config = dict(
    experts_per_token=3,
    activation='swiglu',
    normalize_top_k=True,
    routed_scale=1.0,
    router_bias=True,
    n_head=3,
    rope_base=43200.0,
    init_std_o=0.0448,
    init_std_down=0.0,
    final_lr_fraction=0.0,
    doc_mask=False,
)
Below are experts of layer 5 (counted from 0) of a mixture-of-experts language model. Rows are named router (the router's row for the expert) and show model dimensions 0-95. Each number is 128 + 32 x the weight over its row's rms, rounded and kept within 0 to 255.
After each expert's rows: "mostly gets" lists some tokens that are sent to it at least half of the time. This comes from a sample of Wikipedia text that the model never trained on.

# expert 34
router [154  82 184  77 128 167 144 134 155 143 122 148  95 108  85 156 115 124 145 119 133 140 117 178 145 103 119 122  74 191 123 149 149 168  69  97 161 109 113  82 112 141 120 113 133 142 155 132 173 139 114 146 121 167 135  83  97 140 145 173 110 154 168  86 138 126 145  63 110 177 185 127 118  88 142 141 135 179  84  58 200 103 202 106 102 180  88  74 109 126  83 142 142 138 126 138]
mostly gets: " Ro", " Le", " Ho", " Lo", " Tra", " Ru"

# expert 134
router [150  85 192 133 202 149 110 189 128 129 136  96 118 113  70 143  83 133 119 158 170 131  83 126 132 125  61 130  70 101  62 145 159 143 110 128 152 150 102 118 141 207 103 116 153 151 149 126 149 152 128 139 121 111 108  97 117 112 129 151 143 184 130  77  95 157 132  96 117 184 173 132 156  84  85 149 142 190  92 147 131 102 135 137 113 112 144  70  90  78  97 148 164 131  70 161]
mostly gets: "Ch", " J", " S", " G", " Z", " D"

# expert 43
router [162 101 107 111 161 147 109 149 150 165 111 114 133  78  77 176  89  81 103 123 147 160  66 123 133  71 107 185 130  78 133 150  98 162 134  72 142 117 103  82 118 189 177  80 131 202 192 158 126 161 117 110 122  80  90 125 144 152 132 140 116 144  77  83 144 139 156 117 123 140 166  96  97  95  78 146 166 179 154 117 130 107 125 132 137 113 110  84 158 114 118 138 129  41 127 133]
mostly gets: "p", "g", "v", "m", "j", "r"

# expert 60
router [150 140 197 130 101 124 119 158 121 107 157 132  87 122 146 126  80  92 156 163 136 159  70 133 108 127  99 170 124 104 107 128 100 145  97 120 168 113 104 117 101 155 176  74 159 124  95 145 179 145 102 169 188  99 108 101  67 102  77 126 177 156  96 117  39 127 163 106 175 156 175  92 136 137 135 213 130 157  95 122 148 154 143 125 142  84 130 104 101 112  63 100 168 121 161 131]
mostly gets: " States", " Canada", " Australia", " men", " Japan", " France"

# expert 85
router [174 104 192 146  97 198  99 152 120 126 145 112 117 141 157 118 101 111 102 182 141  91 154 208 119 115 141 170  79 180 140 206 160 150 110 106 171 133 179 162 134 155 123 114  96 168 174 155 133 191 126 149 162 175 103  81 112 107 140 123 179  98  94 109 124 136 161  71  79 139 133 122 109 131 131 139 105 157 120 109 153 107 170 118  96 130 127  93  49 162 113 106  89 142 136 129]
mostly gets: " became", " per", " become", "As", " As", " named"

# expert 3
router [187 113 215 129 173 156 107 157 110 146 135 145  91 129 126 131  89 128  37 177 113 139 122 226 180 114 142 159 141 105 107 160 150 124  86  83 202 128  99  80 104 148 142  72 164 138 146 160 136 184 125 153 161 101 112 109 131 133 144 133 165 138 109 138 114 127 152 151 118 171 175 118 134  96 122 160  90 130  94 151 122 137 147 126 140  89  84 134 120  76  95 101 105  69 124 122]
mostly gets: "abad", "ović", " Singh", " Khan", "ić", "kar"

# expert 67
router [187 105 107  99 165 114 120 108 125  83 136 155  62  95 125 122  70  71 110 150 108 140 126 222 165 160 108 163  89 139  82 180 187 159  93 108 182 126 104  91 134 118 182 115 121 119 134 185 137 143 119 214 171  87 103 133 116 116  42 151 141 142 151 116 127 112 154  93 150 158 143 124 110 144 131 127 102 136 123 127 116 152 153 104 128 116  70 114  93  82 112 169 120 115 132 141]
mostly gets: "ón", "toria", "cia", "aire", "ín", "ique"

# expert 104
router [162 137 161 171 133 165 111 128 132 149  69 129  98  76  93 131  80  71 129 153 120 123 121 174 159 130  91 113 101 145 100 145 220 144 125 137 183 130 159 100 190 140 131 106 158 148 158 162 112 169 115 203 189 133 106 114 122 131 109 196 154 112 135 108 120 122 149 135 102 225 130 102 124  97 120 144 142 134  81  93 145  42 106 139  88 129  97  96 111 125 134 110 143 123 143 163]
mostly gets: " Historic", " of", " Best", "Outstanding"

# expert 138
router [149 135 194  98 156 130 150 154 131 130  90 104 125 104  77 179 143 113  99 167 143 120 126 159 114 102 126 179 115 155 113 130 153 169  83  47 156 131 106 106 169 117 196 126  90 199 134 162  94 169  94 165 122 130 156  84 158 133 132  99  94 149 125 138 124 107 160 121 144 192 142  99 155  99 116 206 144 170  58 134 164 113 169  81 144  80 127  94  94 134  70 139 110 134 127 134]
mostly gets: ");", ";", " and"

# expert 72
router [145  93 155 129 124 173 138 135 140 120  58 140 150 148 128 155  92  86 104 149 189 100 133 148 146 114 157 154 103  99 179 172 102 147  84 127 140 138 127 159 174 144 124  66 122 179 120 165 133 152 113 144 169 144 108  74 116 132  99 177 191 124  71  96 130 159 163 132 135 185 113  92 106  89 107 163 151 183 132 111 120 113 141 109 116 159 114 121  59  90  30 127 168  89 100  99]
mostly gets: " an", " born", " =", "An", " An", " Born"

# expert 22
router [138 132 140 148 193 169 130 135 204 140 156 142  97  69  93 118  98 136  98 130 155  90 141 147 116 153  87 203 151 112 167 138 209 159 106 124 132 146 112 106 149 173 164  93 144 154 116 160 119 154 129 182 184  78  92 134 139 132 104 146 129 120 135 154 135  76 179 121 160 186 163 129 158 130  39 181 147 149 107 133 135 143 160 135 127 102  85  91 102 134  77 131  83 102 117 131]
mostly gets: " century", "present", "century"

# expert 47
router [175 103 164  99 181 125  74 207 125  69 122 154  98 127  76 115 111  83 131 178 157 175  69 135 149  71 142 142 142 122  99 153 160 148  95  84 163 114 138 107 103 117 159 103 150 138 127 181 175 131  92 190 116 137 105 116 136 118  65 115 171 123  81 166  99  91 152 131  93 203 141  93 134 124  90 143 118 149  96 132 145 106 168 100  94 149 101  82 164 130  94 127  99 129 148 115]
mostly gets: " station", " system", " railway", " river", " engine", " vessel"

# expert 86
router [162 135 182 132 154 146 128 138 115 175  60 126  78  72 122 140 114 133 104 140 124 116 142 221 163  68 120 159  71 132 106 103 162 139 146  95 150 190 150 109 183 151 140 170 136 186 127 145  95 160  79 133 127  79 100 103 111 108 111 126 111 118 113  95  73 111 142  92 146 160 156  77 154 104 103 198 122 148  68 113 149  90 125  74 118 148 128 136  83 125 113  99 105 115  87 148]
mostly gets: " and", " but", " or", " &", " while", " although"

# expert 119
router [182 131 198 102 179 124  68 132 133 114 158 132  80 117  75 121 131 133  65 136 146 163  83 141  94  88 101 171 104 103  94 170 174 117 126 103 198 131 111 144 143 132 144  94 115 126 153 128 130 175  94 152 129 122  87 107  96 116  80 135 159 149  81 108  66  74 153 113 109 129 147  74 171 127  99 164 132 200  85  90 166  98 126 148 149  82 108  86 125 133 105 116 138 173 105 102]
mostly gets: "SR", " DF", "CH", "AL", " MF", " FW"

# expert 58
router [162  65 155 140 124  81  97 146 147  86  84 125 139 117 111 140 119  73 136 162 107  93 160 164 159  74 123 108 116 157  78 171 121 149  88 122 163 195 112 145 133 187 163  96 172 120 159 146 129 122  86 165 159 180  98 140 127 149 113 111 143 158 118 113 161 100 141 116 119 168 180 159 125  80  98 189 115 172 116  99 150 153 110  98 139 109 131  81 151  82  59 186 171 165 122 172]
mostly gets: " St", "cr", "St", " Saint", "tr", " Dr"

# expert 71
router [107  81 149  91 202 122 114 156 116 105 140 181  96 134  58 132 159  78 116 132 154  83 118 210 175 151  90 130 130 134 113 134 115 123 106  96 179 159 155 111 111 123 162  59 143 110 130 144 139 113  90 159 135 104  83 101 128  70  87 164 154  92 120 145 108  69 171 118  90 146 123 104  77  86  91 173 136 153  92  85 135 118 152 165  89 139  82 111 117 166  85 156 119 110 117 163]
mostly gets: " experience", " end", " value", " cause", " cost", " influence"

# expert 103
router [126  83 140 132 152 176 126 198 111 134 121  73  97 180 104 134  97  73 140 169 141 134  99 157  96 138  65 176  85 178 113 161 137 170 100 106 131  65 146 166 186 133 178  97 149 154 175 179 133 168 112 130 170 121 127  77 146  85 113 136 128 107 134 142 150 108 149 129 128 170 141 101  99  86  98 124 160 202 104 123 121  99 124 101  78 132  87 132  98 142 155 182 115 135  68 128]
mostly gets: " a", " making", "ting", " an", " very", "ing"

# expert 55
router [119 124 143  93 135 134 163 144 105 117 134 102  83  48  80 155  75  81 125 120 157 149  88 179 133 111  98 133  99 143 149 171 159 193 105 113 157  82 128  81 177 125 143  37  87 120 143 152 106 140 107 156 140 156 107  95  83 132 164 163 140  95 132  82 150 106 147  96  99 179 157 148 108 142 135 166 151 134 118 100 103 106 171 151  54 155 105  78  93 179  99 130 106  95 109 150]
mostly gets: "In", " in", "On", " In", " on", " throughout"

# expert 130
router [122 119 179 123  94 182 104 143 194 106  92  93  87 107  81 130 114 112 125 125 122 137 142 176 115 150  94 166 112 148  97 158 150 181 100 105 158 147 157  84 122 207 133  79 144 127 134 167 165 147  78 144 146  95 119 153  75 130 127 137 124 174 139 163 128  66 173  77 101 130 179 117 122  77  84 179 163 166 110  93 119 150 128 123 117 129 105  53  77  83  93 101 116 123  89 129]
mostly gets: " nine", " six", " seven", " eight", "teen"

# expert 107
router [170 137 156 151 166 123  53 152 180 141 159 104  96 126 111 156 140  86 115 171 163 118 137 137 141 100 126 184 118 122 113 121 204 135 117  99 183 131 123 134 164 170 193 118  99 180 112 176 100 117 103 130 191 130 135 122 135 122 138 100 160 138 114  68 101 115 157 128 122 184 158 163  90 133 102 181 112 111 115 144  93 114 112 128 158 162  69 132  77 135  46 119 115 134  64 174]
mostly gets: " where", " when", " However", " because", " if", " while"

# expert 27
router [129 119 158 135 144 132  84 177 144 138  84 110 108 137  81 144 105  85 150 154 152 183  89 161 125 136 122 166  78 154 121 151 141 122 119 115 137 133 144  66 126 132 171 119 111 164 135 194 187 120 110 147 177 113 140 119 121  79  90 148 147 138  48 154  78  70 155  95 118 156 140 143 181  77 123 177 105 143  62 129 174  70 178 100  93 113  76 103 180 135 111 105 133 108 124 151]
mostly gets: " art", " water", " military", " fire", " music", " education"

# expert 57
router [131  56 152 103 162 159 134  68  83 164 132 153  97 154  84 157  93 111  99 140 121 103 138 197 127 166 119 202 104 112 112 127 173 104 126  98 182 127 107 124 208 137 123  62 148 150 168 157 133 177  94 156 157  55 142 132  98  93 124 183 130 129 134 115 103 140 169 142 142 165 179 153 136 118 105 141 103 137  36 149 119  92 154 145  95 105 124 103 101 108 104 118 116 114 133 131]
mostly gets: "ep", "pper", "vel", "ech"

# expert 143
router [142  75 145 111 117 153  96 142 172  92  98 142  92 140  71 121  99  73  92 120 106 164 138 156 156 154  81 169  66 127  84  86 119 132 113  56 166 154 136 119 135 168 137 121 133 146 142 169  91 159  61 144 190  83 113  96 139 107 101  97 122 151 149 175 127 137 186 107 130 181 119 104 109 123 115 143 190 143  96 158 169 137 166 140 103 146 101  42 130 110  92  84 138 142 106 103]
mostly gets: "---|---|---|---|", "|---|---|", " ==", "|---|---|---|", "|---|", "History"

# expert 14
router [169 137 172 112 105 155 123 160 118  99 118  99  86 140 135 118 138  60  99 142 158 115  92 144 103 116 131 145 111 129 123 149 164 235  98  96 175 138 124 126 205 177 150  51  92 113 126 170 106 147  78 143 119 177  98 107 138 112  65 146 132 113  97 119 106 103 135 121 111 157 127 111 160 130 129 182 164 125  94 105 144  76 134  51 104 114 104 106  83 116  74 142 109  75 126 157]
mostly gets: " –", " ", "born"

# expert 101
router [142  81 122 133 127 115  65 136 129 145 104 118 124  42 143 105 120  62 120 108 149 116 158 154 153 116 138 152  80  92 124 148 137 116 100 131 205 158  65  96 126 209 224 140 137 112 119 133 185 132  97 138 161 118 118  75 112 145  85 164 154 161 149  99 130 102 157 117 123 115 147 127 158  83  89 121 139 110 144  87 129 108 151  36 105 124 126 102 118 103 101 143 110  79 106 158]
mostly gets: " c", "oc", "c", "cu", "uc", "ac"

# expert 113
router [187 153 134 144 163 123 123 153 136 157  98  88 137  47  74 112  56 101 110 102 125 137 129 158 129 138 138 121 123 132  92 139 198 133  84 131 158 134 127 135 189 174 166  63 152 207 164 175  97 148 107 147 169 110  84 130 127 128  94 139 104  92 101 153  89 100 141 116  97 151 139 106 113  78 103 197 136 170 138 105 133  83  93 137  68 155  96  99  79 105 119  98 118 130 126 119]
mostly gets: " of", " about", " throughout", " within", " around", " across"

# expert 38
router [159 126 166  91 175 129  58 147 162 135 160 132 118 114  58 155 104 129 105 117 190 129  99 124 115 133  90 127  86  89  70 192 188 116 103  89 170 107 120 130 144 176  97  85 164 143 141 125 158 179 105 138 122 140  87 101  87 139  71 161 116 156  80  86  74  96 143 154 110 156 160  89 146 110  62 162 119 173 105  94 142 112 159 132 127  86 113  68 112 131 100 132 148 140 129 108]
mostly gets: "CH", " PA", "AM", "SO", "NA", "CO"

# expert 158
router [116 111 203 121 122 152 127 185 121 121 125 113  95 125  69 126 139  73  74 127  78 122 129 214 137 130 104 174 126 137 123 156 138 146  91 122 183 156 108 133 183 147 178  99 130  95 184 124 123 122 112 201 157 132 153  83 112 135 104 155 166  99  95 108 104  88 161 125 153 134 134  79 156  75 113 153 127 200  39 109 158 100 107 131 119 154 130 125  79 148 104 121 131 154 124 160]
mostly gets: " won", " played", " took", " worked", " joined", " leaving"

# expert 73
router [141 116 176 127 144 199 135  96 104 157 112 121 105  85  85 156 107  71  90 189 139 154 176 149 124 127  97 177 114 127 114 132 125 146  61 130 140 176 110 117 183 175 141  73  77 145 148 159 129 107 122 193 102  99  92 120 152 100  63 125 175 126  99 136 101  67 173 128 108 159 119 101 129 114 103 200  92 192  79 126 111 108 158 162  96 108 110 125 114 102 104 123 112 115 103 136]
mostly gets: " known", " such", " used", " using", " written", " described"

# expert 89
router [154 133 202 119 148 138 119 167 151 120 117 156  97 133  88 125 109 107  86 157 132 144 121 146 168 123  97 171 117 159  79 176 182 152 104  90 181 126  96 119 101 124 138 107 136 113 165 118 163 176  94 142 195 112 124  74  78 146 117 178 112 138  56 134 111  95 167  91  80 130 132  91 129 131 122 140 113 104 128 154 205  79 181 124  86  79 106  82 120 143  62  92 128 151 165 138]
mostly gets: " University", " school", " School", " Church", " Council", " College"

# expert 93
router [185 138 165 129 137 121 120 128 127 136 119 153 106 103  92 156 166  65 118 167 135 185  88 162 151 111 142 160 155 125 108 170 198 152 143  87 160 155  88 116 152 119 172  96 115  95  96 188 188 179 134 181 155 108  97 185 128  95 104 154 131 140 118 159  96 151 169 121  83 161 150 130 209  93  97 157  82 130  79  98 148 103 163 146  95 142  92  89 106 103  85 109  93 130 122 118]
mostly gets: "over", " war", " Air", " sea", "ssel", " steam"

# expert 39
router [156 129 155 125 173 131  97 160  92 129 113 134 140 106  93  96  78 119  61 175 143 156 102 127 122 106  81 162 134 150 140 150 157 146 106  71 135 149 143 135  97 135 152  67 126 158 160 118 123 165  80 164 185 131 106 105 130 161  66 149 151 137  63 159  98  58 174 102  69 143 170  89 146 139  83 176 104 146 119 139 162 113 178  92 141 108 103 115 135 116  37 115 149 142 157 155]
mostly gets: " father", " politician", " manager", " artist", " producer", " Minister"

# expert 25
router [115 133 198 129 117 104 106 181 156 136 114 146  98 134  85 117 109 105 108 106 154 132  96 152 122 147 174 214 109 117 117 122 120 129  42  88 172 145  82 144 120 137 168 108 132 164 153 137 170 143  78 140 208 108 160 105 107  83 116 108 108 126  67 135 120  73 181  56 100 121 126 101 145 108  81 179 185 161 108 110 167  96 165 104  97 135 125  95  94 128 104 120 133 142 115 115]
mostly gets: "%", " years", " days", " points", " months", " million"

# expert 74
router [128 140 168 181 153 180 137 146 115  96 137 130 123  96  90 113 123 109 122 142 116 145 145 165 101 147  99 167 157 111 125 151 150 140  40  87 151 179  73 113 149 168 176  72 125 110 104 179 160 122 126 194 121  87 134  83 128 101  86 147 142  87  96 109 111 103 152 127 139 148 125 113 160  84 102 164 153 200  72 117 137 121 129 104  97 137 114  74 118 135  89 142  86 142  76 217]
mostly gets: " began", " held", " moved", " led", " returned", " won"

# expert 70
router [175  77 161 159 150 161 107 174 125 119 151 105 137 131  72 143 127 120  70 189 172 140  84 164  96 100 103 104  84 135  82 164 152 154 105 139 161 137 123 114 103 198 157 126 148 203 103 164 113 180 116 170 187  88  83 149 125 140 124 118 156 109 115  90  65 103 181  66 106 163 109 136 100 146 124 162 145 174  93  99 123 112 159 111 125 122 124 137  95  61 108 145 106 127 132 147]
mostly gets: "The", " The", " the"

# expert 131
router [142 101 146 113 131 163 114 136 123 118 122 141  94 102  74 126 114 119 126 141 134 153 122 153 134 112 158 162 123 144  92 149 134 176 136  61 150 142  78 113 121 140 211 100 154 114 197 156 123 204  74 184 166 170 112 128 121 131 108 140 163 113 111 101 136  80 154 128 150 187 154  75  86 140 120 158 193 146 152  71 155 100 186  78  93 125  64  61 117 119  93 135 138 121 145 112]
mostly gets: " sq", " lb", " mi", " /", "Gls", " ft"

# expert 144
router [139  84 190 175 126 193 146 147  92 183 154 123 135  97  84 144 100  85  99 139  91 133 145 112 149 104  97 112 128 123 129 129 118 194 125 124 128 126  80 134 142 186 160  56 165 131 135 179 130 186 134 158 184  91 131 109 160 143 128 166 132 128 139 143 136 174 174 158 104 162 201 134 108 101 107 132 178 178  84  98 108 174 116 108 132 135  92  78 140 132 143 118 113  88  65 164]
mostly gets: "w", "k", "n", " b", "l", " H"

# expert 114
router [132  52 190  73 162 145 109 140 105  88 103 156  98 123  78 117  97 110  93 182 118 149  84 148 147  87 119 170  93 161 129 154 151 162  91 136 188 108 112 106 129 152 163 106 139 110 164 151 159 109  78 170 189 131  84 104 132 145 110 119 151 145 128 132  89 112 166 126  40 128 153 120 164 136 105 199 121 135  87  76 163 146 197 131 127 154 128 124 161 151  83 103 109 135 142 151]
mostly gets: " girl", " actor", " star", " friend", " host", " fan"

# expert 123
router [180 129 155 114 158 121 130 162 157 139 135 154  67 130  88 111  79  48  97 151 138  93 110 157 150  86 128 137 117 132 106 146 136 172  97 100 195 170 116 120 175 132 148  77 122  93 144 177 163 170 130 160 146  82 138 125 175 114  76 187 176 121 145 162  51  76 165 125 136 151 161 107 146 141 123 150 109 127  18 135 109 125 145 118 107  85  98 135 137 116 123 120 114 128 102 118]
mostly gets: " Valley", " Angeles", "bank", " Vegas", "field", "ville"

# expert 82
router [189  91 156 153 109 167 125 123 153 138 110 131  89  55 117 153 129  88 112 149 175  69 158 196 146 135 152 172 158 153 142 116 161 178  43  53 140 120 140 129 105 130 155 103 126 120 120 184 158 129 129 142 121  98 116 111 160 157 165 135  89 122 167  96 131 127 161 125  84 151 137 142 139  57 122 153 175 173  83  46 152 141 143 140 110 143 120 112 126  89  75 119 138 171 113 145]
mostly gets: " real", " Char", " Mar", " Un", " Pra", " Cru"

# expert 94
router [164 137 192 151 118 129 119 148 169 123 105 118  80 134 137 170  75 121 101 180 118 142  90 174 129 130  94 136  88 170 101 162 146 154 106 130 156 168 145 120 162 159 139  72 165 121 149 168 121 154 142 155 184  92  99 116  85 135 101 176 159 128 148 109  42  68 161 107 105 133 162 120 167 120 132 181 133 141  67  65 154 108 171 122 160  79  86 117 162  65  94 128 142 150 123 122]
mostly gets: " American", " British", " French", "American", " European", " Chinese"

# expert 1
router [112 101 166 177 152 142 115 138  90 120 137 107 128 131 146 165 157 121 123 112 128 117 101 120 152 170  91 152 137 117  89 152 181 178 104 102 166 163  92 104 195 200 158 108 127 140 148 168 163 167 129 170 133  96 155 127 199 118 131  75 144 148 129 121  77 101 159 184  91 190 144 127 170  73 117 175 160 203  75 113 139 133  89 141 111 125  94 103 127 142  86 168 134 126  82 167]
mostly gets: "f", "ipped", "ped", "Off", "if", "apped"

# expert 154
router [187 130 175 106 137 126  90 175 136 104 131 142  54  89 128 115 101  93 134 143 116 133  96 169 140 120 135 173 120 162 142 196 155 153  98  62 173 110 110 123 128 146 138  87 127 159 151 190 141 184 104 193 160  96 143 102 117 140  65 110 162 162  85 176  96 138 159 123 162 191 166 111 173 118 114 141  96 124  88 178 100 153 154  82 135 108 129 128 113  68 128 102  99  92 120 111]
mostly gets: "owski", "ović", "ić", "ius", "sson", "inson"

# expert 90
router [129 104 150 147 148 194 149 135 136 144 151 128 125 107  65 133  89  83  90 167 151 112 129 232 123 152  82 130  98 143 153 135 174 177 112 144 162 109 142 122 185 147 188 107 154 138 145 137 154 135 161 135 134 102 121 117 133 152 125 154 100 126 116 111 106 162 138  72  75 138 127 110 117  76  55 232 121 169  81 116 112 137 110 108  95  95  99 101 116 142  69 102 117 105 162 151]
mostly gets: " with", " among", " against", " for", " by", " alongside"

# expert 133
router [149 125 133 140 205 120 125 170 151 129  75 138  91 121 120 168  78  70 118 160 162 168  79 145 130 193 129 199  97 126  77 124 192 150 113  70 161 145 126  75 128 109 159 101 138 148 133 207 148 183 129 173 134 100 122 128 117  93  89 142 136 155 100 172 108  93 173 108 137 130 103  96  69 111 101 175 125 113 123 151 138  90 147 112  67  82 128 137 141 120 126  96 102 102 114 138]
mostly gets: "ation", "tion", "ness", "ity", "ization", "ations"

# expert 112
router [102  81 213 137  85 124 125 145 121 100 125  98 113  91 130 131  73 111 145 133 153 136 162 145 126  94 129 172 140 165 149 167 151 188 117  66 160 135 184 135 137 150 126  52  92 121 100 129 178 142  79 131 171 131 143 126 167 109 150 137 180 129  82 145 110 149 157 171  76 130 160 136 142  69 115 232 111 147 120 126 148  78 177 137  90 124 152 113 125 135  65 121 135 135 144 130]
mostly gets: " man", " app", "Man", " Man", " fun", "bull"

# expert 21
router [185 158 176 152 145 149  79 167 166  92 120 158  68 115  88 134 125  80  98 105 212 104 128 145 141 140  75 143 108 105  81 169 168 161 114  84 160 135 133 136 141 164 105  50 160 173 137 143 188 155 112 189 127  87  80 100  97 135 101 126  96 147 118 109  78 109 160 143  94 163 173  96 138 140  66 142 125 134 112 114 158 130 146 130 119  98 115  80  81 134 115 119 124 147  95 102]
mostly gets: "AA", "II", "IC", "AR", "OP", "SA"

# expert 8
router [136 110 166 130 151 157 111 141 192 198 119 135  80 149 129 198  79 113 135 113 149 110 151 157 171 137 134 192  75 151 117  77 144 164  85  76 143 104 102 128 150 137 131 108 138 149  93 173 142 130 116 189 132 106 172  92 181 106 121 170 136 141  95 120  97 116 162 112 114 133 128 102  91 109  32 151 174 106 121  97 105  91 148  86 154 144  79 139 121 134 124  51 121  94  92 139]
mostly gets: "hy", "ty", " self", "y", "try", "zy"

# expert 142
router [177  75 183 130 157 157 118 168 159 163 121  60  85 112  82 152 111 115 141 121 147 133  80 126 105 120 104 157 104 118  95 151 107 170  94 104 154 121 106 110 117 180 159  91 120 138 134  92 116 195 141 148 117 138 110 108 111 170 101 144 124 170 146 106  64 154 130 109 125 188 177 103 126  76  81 174 148 203 111  95 171 156 127 130 105 113 125  51 150 125 122 117 154 140  48 132]
mostly gets: " R", " T", " M", " H", " L", " G"

# expert 46
router [128  84 171  92 138  98  80 183  93 126  95 102  94 109 109 144 116 133 145 167 198 142 124 140 135 104 156 163 117 100 104 102 153 137  92 116 141 135  64 151 140 147 161  79 155 145 128 164 158 158  79 169 162 113 154 136 188 123 107 111 145 139 109 129  67  96 165  73 108 148 152 138 146 133  91 148 206 190 130  72 135  85 158 131 127  90  64  79 149  98 136 183 119 116  87 134]
mostly gets: " p", " m", " mi", " ft", " km", "′"

# expert 41
router [124  92 167 140 128 193 117 135 129 111  89 122 128 148 109 129 113  84 103 172 142  98 141 194 150 106 104 175 102 175 105 150 165 160 145  71 209 172 111  86 122 159 104  87 126 140 167 112 143 173 117 122 115 120 144  94 140  75  88 168 124 131 146 115 106  88 165 138 110 156 128 119 154 108  93 165 104 151  70 113 146 112 209 157 142 109  44  53 130 150 105 145  97 120 154 152]
mostly gets: " assistant", " elected", " Assistant", "Associate", " Vice", "formerly"

# expert 42
router [157  68 127  80  97 142 125  90  76  78 117 114  90  99 122 126  95 102 125 156 121 142 107 165 163 106 106 192 152 109 107 141 160 155 132  66 161 182 151  93 175 118 142 124 192 164 108 190 161 154  89 136 139 134 123  93 153 128 146 135 137 170  99 114  98 156 162  58  74 178 210 156 165 115 103 131  83 188 104 125 123 130 133 163 139 124  79 128 102 142 103 155 133  99 108 141]
mostly gets: "omorph", "ol", "oid", "avi", "mber", "gon"

# expert 98
router [163 122 102 159 138 123 123 135 174 112 113 116 101 115  84 163  85 100 173  95 170 101 186 153 144 165 118 122 115 143 135 154 209 129 124  68 148 161 126  71 121  96 194  64  99 176 118 206 157 126 101 165 136 153 125 169 129  91 100 176  85 131  97 140 145 118 170  99  92 157 158 155 106  88 132 122 173 108 122 106 134 126 120  78  68 122  93  87 115  87  97 123 124 117 105 177]
mostly gets: " De", "De", "re", "Re", "de", " de"

# expert 61
router [189  81 152 137 108 136  86 167 155  82 116 145 135 138  84 152 105  55 106 110 127 132 138 162 152 126  76 138  91 151 114 101 144 173 121 102 194 130 141 121 174 151 154 151 128 165 122 155  80 182 108 160 158  53  93  88  85 109 106 106 116 112 137 155 104 132 196 140 102 142 131 106 108  81 117 164 148 135 110 108 175 133 156 127  76 117 126  50 103  66  87 106 137  97  78 129]
mostly gets: "|---|---|", "|---|---|---|", "---|---|---|---|", "|---|", "rthropoda", " Pld"

# expert 100
router [172 130 150 145 156 173  70 138 172 114  95 109  90 138 109 185  67  98  83  83 144  92  98 167 150 141 108 148  61 165 130 163  93 107  91 116 160 104 104 132 151 171 190  92 119 172 115 163 133 129 107 141 153 138 143 129  79 141  92 167 182 123 129  71 118 109 153 162 152 136 127  73 160 136 112 166 163 157  67  71 102 121 177  86  95 146 111 134 144  75  96 126 145 137 108 151]
mostly gets: " his", " their", " its", " her", " His", " my"

# expert 139
router [152 126 135 110 147 152 121 194 126 104 153 104  92  99  95 136 124 117 116 177 141 139  57 164 128 113 137 132  85 118 114 195 139 170  94  55 149 124 129 112 146 171 140 111 161 183 145 182 122 147  98 177 153  87 106 120  80 157 143 142 170 136 132 144 123 134 165  91 121 150 128 127 155  74 115 208 185 100  94  65 124  98  92  84 118 100 113  93  54 146 111 128 131 133 146 188]
mostly gets: ")", "\")", "\"", "\",", "”", "]}"

# expert 40
router [149  58 145 152 126 195  92 132 133 147 161 127  98 138 122 154  69 118 118 140 126 147 157 174 152 147 127 140  98 189 107 129 171 126  47  86 188 121 125 134 113 165 145 152 111 120 151 156 124 123 111 116 172 141 121 116 138  73 124 113  78 163 128 101 110 162 146 113  80 221 171 105 175  66 120 154 157 201  73 104 140 101 137 155 102 161 115 102 112  98  78 115 139 144 141 148]
mostly gets: " Har", "Ju", "Dur", " Bu", "Be", " Ber"

# expert 115
router [153  82 202 162 191 169 126 111 130 142 123 137  63 122 169 141  68 136 119 186 134 118 122 162 158 111 119 151  76 122 136 178 131 141 138  83 184 161 139 149 190 134 133 111 175 150 110 137 120 154 149 183 166  56  80 123  60 130 141 130 194 128  99 140  61 116 165 123 125 118 150 111 158 142 141 164 148 163 125  79 127 152 148 105 149 121  98 146 113 106  69 116 139  83 124 133]
mostly gets: "ian", " German", " French", " Japanese", " Chinese", " African"

# expert 118
router [136 112 145 155 184 140  67 182 136 121 125 136  88 118  72  93 114 106 110 158 136 141  98 144 128 141 102 173 102 126 121 102 137 137 117  60 142 188  95 164  94 107 157  93 105 136 106 159 142 146 103 154 199  97  96 102 112  96  78 112 139 115 119 129 103  80 159 129  85 125 142 120 116 117  47 140 102 160  71 121 178 108 188 119  77 143 129 113 123 177  34  94 110 125  90 154]
mostly gets: " idea", " decision", " role", " effort", " way", " situation"